config = dict(
    n_layer=9,
    d_model=128,
    n_experts=24,
    experts_per_token=1,
    d_expert=64,
    d_shared_expert=128,
    activation='geglu',
    moe_layers=[1, 2, 3, 4, 5, 6, 7, 8],
    router_score='softmax',
    normalize_top_k=False,
    routed_scale=4.9,
    balance_loss=0.00546,
    balance_bias=False,
    router_z_loss=0.001,
    shared_expert_gate=True,
    init_std_router=0.0102,
    lr_router=0.00142,
    vocab_size=10045,
    norm='rmsnorm',
    norm_eps=1e-05,
    tie_embeddings=True,
    optimizer='soap_variant',
    lr=0.00863,
    beta1=0.95,
    beta2=0.95,
    grad_clip=2.0,
    batch_tokens=131072,
    seq_len=1024,
    train_tokens=497800000,
    steps=3798,
    dataset='wikipedia_en',
)
Below are experts of layer 6 (counted from 0) of a mixture-of-experts language model. Rows are named gate (a neuron's input weights, with its number), up (a neuron's input weights, with its number) and show model dimensions 0-127. Each number is 50 + 12 x the weight over its row's rms, rounded and kept within 0 to 99.
Before each expert's rows: "comes after" lists some tokens at least twice as common just before its tokens as in all text. This comes from a sample of Wikipedia text that the model never trained on. Tokens count by the router's weight.

# expert 15
comes after: "the ", "- ", "a ", "and ", "The ", "to "
gate0:60 61 47 60 63 25 42 45 54 30 65 42 66 62 53 51 66 46 69 51 62 50 64 37 37 51 37 03 55 67 40 43 48 58 32 51 41 53 58 32 56 47 39 44 55 44 63 50 39 42 31 56 43 80 54 69 50 36 52 46 47 64 56 50 54 38 32 57 29 59 49 58 30 58 28 46 48 46 51 40 59 21 39 29 41 54 41 43 75 59 57 48 56 55 62 54 54 57 51 41 50 50 37 51 35 40 63 38 66 51 53 58 68 64 52 46 54 44 30 54 64 59 71 34 48 49 55 46
up0:68 46 47 51 50 52 59 40 45 36 49 65 52 38 51 46 45 47 47 29 48 54 52 41 28 50 52 45 68 41 51 52 43 52 69 34 48 66 54 35 60 49 44 71 52 69 25 44 41 38 37 76 56 45 45 49 59 53 51 40 53 52 49 66 64 50 25 44 46 34 46 30 52 52 46 54 35 47 46 32 34 61 81 62 54 60 31 52 50 42 61 41 55 36 45 42 63 62 39 43 36 72 40 65 35 47 57 44 42 42 34 75 51 34 40 71 55 66 30 76 24 62 65 62 33 47 53 36
gate1:48 52 45 63 75 37 46 60 60 43 51 53 48 50 47 43 52 66 61 42 38 55 48 38 54 59 63 65 35 64 54 26 47 62 33 41 26 34 44 56 52 49 67 56 41 58 43 52 47 46 57 40 27 63 52 62 57 46 48 67 53 62 42 59 37 32 38 60 40 46 58 44 31 40 50 39 64 35 53 64 59 23 46 35 63 38 50 43 25 79 53 22 63 48 32 58 62 60 62 55 56 54 53 54 60 42 42 46 46 60 53 29 48 45 44 52 34 59 37 33 30 49 58 71 36 65 20 71
up1:60 52 60 50 68 66 50 60 45 54 45 41 36 47 59 49 45 58 42 66 45 55 50 52 28 43 45 51 39 40 56 21 36 50 74 72 55 49 34 70 32 68 60 56 68 61 71 41 54 46 56 58 51 62 60 32 39 55 46 56 58 58 53 70 66 55 27 59 38 50 17 51 47 38 39 50 47 48 53 61 65 27 60 42 71 53 36 34 50 69 74 30 36 45 60 47 46 44 42 59 44 34 72 50 56 37 46 61 56 53 49 61 50 45 39 39 71 42 63 48 49 55 76 60 48 70 40 61
gate2:29 35 43 63 55 50 56 36 62 63 50 58 49 54 38 62 44 36 65 44 62 60 54 39 51 50 46 52 50 30 50 51 32 46 30 53 34 37 40 50 36 38 53 41 51 63 41 51 44 53 14 65 30 37 36 42 36 40 67 48 74 62 50 48 20 48 52 53 46 55 68 45 45 49 71 54 50 54 41 34 58 56 60 46 47 85 45 33 53 53 32 33 63 42 74 73 50 29 51 54 52 41 53 45 35 23 44 40 44 46 43 46 51 45 52 35 58 60 38 48 48 63 52 31 63 71 35 58
up2:21 37 65 55 49 22 64 40 69 53 48 39 52 43 55 59 65 54 39 51 70 74 57 58 44 58 50 19 52 44 75 51 42 42 49 46 51 57 65 35 33 47 40 49 51 42 33 26 59 39 33 62 55 60 60 55 42 54 45 48 57 46 56 26 45 45 45 68 45 54 40 63 43 46 42 54 47 38 42 52 53 82 64 53 70 51 30 57 42 75 53 48 60 40 41 56 41 59 58 31 35 55 63 23 62 47 45 52 57 47 46 50 44 55 42 49 63 59 32 61 50 45 44 52 13 61 44 53

# expert 6
comes after: "| ", ", ", ": ", "- ", ". ", "of "
gate0:44 57 38 50 53 62 53 32 48 17 64 56 61 42 44 45 37 53 39 53 37 59 41 49 42 45 54 60 27 68 71 70 38 59 52 48 34 47 49 50 32 44 41 57 46 62 58 65 36 33 54 50 42 65 51 51 51 41 50 48 43 46 38 33 53 57 73 52 62 63 53 44 50 55 55 52 23 68 32 47 66 55 44 54 78 55 50 51 68 61 49 57 48 79 39 34 73 58 34 62 47 30 42 35 38 27 47 38 26 60 29 41 43 55 62 77 54 49 55 44 56 31 35 61 58 53 48 41
up0:49 54 57 66 40 60 54 56 52 65 43 20 23 67 32 45 54 51 55 39 61 48 52 56 62 42 56 51 45 55 51 31 17 64 52 55 48 83 53 51 34 56 51 47 47 58 48 27 24 37 68 35 52 55 65 45 41 46 42 63 38 50 36 53 50 64 39 48 57 44 57 33 60 47 41 56 48 55 61 49 65 49 38 60 51 59 71 43 75 47 48 48 56 46 45 35 51 52 35 18 75 34 58 34 42 30 40 53 49 36 55 34 41 60 36 46 50 55 46 53 56 34 71 56 66 74 56 60
gate1:32 44 46 40 41 61 57 64 52 71 59 46 63 53 54 36 61 42 54 43 66 57 39 51 69 66 64 51 40 37 60 45 39 57 38 49 37 44 31 41 72 41 49 57 55 44 45 55 33 62 49 61 51 44 57 73 71 41 58 21 59 46 30 16 40 32 40 54 49 60 67 62 54 46 58 53 37 69 38 39 55 52 62 55 40 31 47 49 40 34 46 64 53 56 49 62 39 66 65 73 52 46 62 53 58 39 65 37 49 54 54 61 92 49 67 56 42 52 35 62 39 70 62 45 46 39 47 43
up1:63 64 33 58 64 49 72 62 45 35 67 60 33 44 35 50 58 58 57 59 55 52 49 33 38 55 49 55 59 46 56 51 36 46 81 45 71 44 43 76 48 70 58 58 39 54 53 57 36 41 35 42 50 47 55 38 35 57 34 54 48 59 68 86 57 63 54 62 63 51 40 48 70 31 59 44 55 36 51 54 44 51 64 58 51 58 44 29 37 40 27 52 67 55 51 32 30 63 48 34 50 55 53 58 25 45 25 61 53 49 70 69 59 35 47 45 57 65 53 34 61 38 58 43 48 47 38 54
gate2:46 52 51 63 40 65 39 68 60 53 47 41 50 71 42 54 78 54 40 49 49 53 43 58 50 39 49 53 20 28 67 60 21 78 53 47 43 57 74 61 40 47 44 32 41 58 55 26 70 56 37 41 56 55 50 37 29 45 65 57 29 58 39 64 33 48 72 46 37 44 33 42 27 56 50 62 46 47 47 57 53 19 50 49 26 48 45 57 64 59 52 47 56 47 56 50 45 58 50 70 42 48 58 63 52 37 37 45 62 47 47 47 39 65 47 43 51 65 45 58 54 57 83 47 37 43 42 43
up2:40 55 41 58 51 55 57 53 39 61 59 43 48 34 34 65 58 33 43 52 29 69 35 51 48 44 65 52 53 41 57 74 55 46 48 46 39 75 45 77 61 37 43 49 77 35 46 64 25 69 33 44 60 46 41 35 53 51 60 39 38 31 42 38 64 59 49 42 65 48 40 48 45 53 59 56 37 53 43 63 56 48 27 40 70 58 31 41 38 66 42 41 42 69 54 56 53 47 60 26 61 40 57 20 59 50 55 38 63 44 55 37 54 63 65 40 45 57 43 29 44 54 41 23 32 58 63 57

# expert 13
comes after: "| ", "201", ",", "200", "(", "202"
gate0:43 60 22 40 43 63 44 49 44 51 50 63 40 31 58 50 42 55 80 55 71 40 43 64 49 53 49 46 41 56 52 48 60 32 35 24 41 58 58 37 45 45 52 52 58 45 73 53 31 60 42 39 56 34 51 31 50 58 77 25 58 55 51 42 43 44 44 43 42 73 42 62 47 51 54 42 47 41 72 53 54 42 67 51 63 53 36 53 39 53 52 48 49 48 58 27 60 35 43 39 44 45 55 45 61 56 52 64 70 44 59 32 79 44 43 34 42 42 57 36 27 46 87 41 33 70 53 53
up0:61 48 77 53 51 40 38 47 52 61 50 37 77 52 34 62 51 43 20 37 35 44 63 46 57 45 59 57 60 57 51 68 50 66 60 71 57 54 52 68 62 58 47 62 40 53 24 50 62 39 64 68 43 60 35 66 58 53 28 79 51 42 47 65 37 60 62 48 43 44 63 53 59 43 66 49 48 63 43 55 57 47 34 60 53 37 70 36 51 38 62 44 52 58 38 72 45 63 49 41 67 50 37 53 42 44 58 48 41 67 48 61 19 38 61 60 47 59 42 76 57 44 29 61 66 50 41 60
gate1:74 53 55 35 31 48 78 47 56 49 45 56 40 48 43 69 42 34 59 43 84 64 39 60 53 36 50 61 54 56 38 48 72 64 63 66 45 47 42 49 32 19 42 49 45 64 54 39 58 42 57 69 55 53 54 25 46 31 57 33 71 45 32 42 59 55 61 36 35 41 69 35 51 63 48 56 49 66 54 35 50 50 58 53 54 47 46 57 45 58 45 54 49 54 60 52 65 53 48 74 50 72 56 79 56 32 62 43 39 52 55 58 62 41 42 19 50 64 39 50 40 60 43 47 55 66 54 42
up1:75 57 58 74 76 53 38 64 62 32 57 77 62 51 60 42 67 60 48 59 31 56 46 57 51 38 37 52 62 52 56 66 48 37 37 45 27 70 59 60 56 57 36 49 64 40 44 43 33 41 55 49 49 47 60 50 73 60 51 63 38 47 57 45 62 49 41 66 53 42 33 67 45 55 56 49 59 46 55 63 68 59 55 50 55 84 26 57 62 52 46 63 44 57 37 53 29 40 68 61 30 51 65 38 49 49 51 54 45 71 37 67 47 38 64 70 31 61 55 42 50 65 23 50 44 52 53 48
gate2:45 63 81 44 55 54 52 77 42 50 62 43 24 33 59 53 61 50 37 42 84 65 56 67 52 40 33 49 66 32 71 52 40 52 56 77 63 58 33 45 54 31 56 48 60 43 37 30 47 49 49 27 66 36 46 69 41 63 50 50 39 28 38 52 43 67 66 67 52 43 39 40 42 52 43 45 33 38 44 60 44 42 68 39 59 60 41 52 46 51 47 62 49 58 40 57 65 51 44 72 58 53 41 30 52 53 39 59 45 53 54 46 46 48 32 53 53 72 61 49 42 74 45 62 41 40 43 60
up2:49 62 56 48 55 36 41 53 50 39 52 45 26 46 44 78 39 54 39 75 62 43 42 38 66 33 65 75 47 54 51 42 42 62 42 64 42 32 36 58 42 65 49 55 53 43 57 26 51 60 65 49 31 54 62 65 50 42 53 23 45 44 48 51 37 64 63 28 64 39 65 47 34 38 42 60 43 49 37 52 35 64 37 33 61 41 47 47 62 82 57 55 46 74 39 66 52 58 44 40 57 59 50 54 64 68 58 46 46 53 48 40 49 33 76 46 43 79 52 53 54 51 40 61 63 35 50 66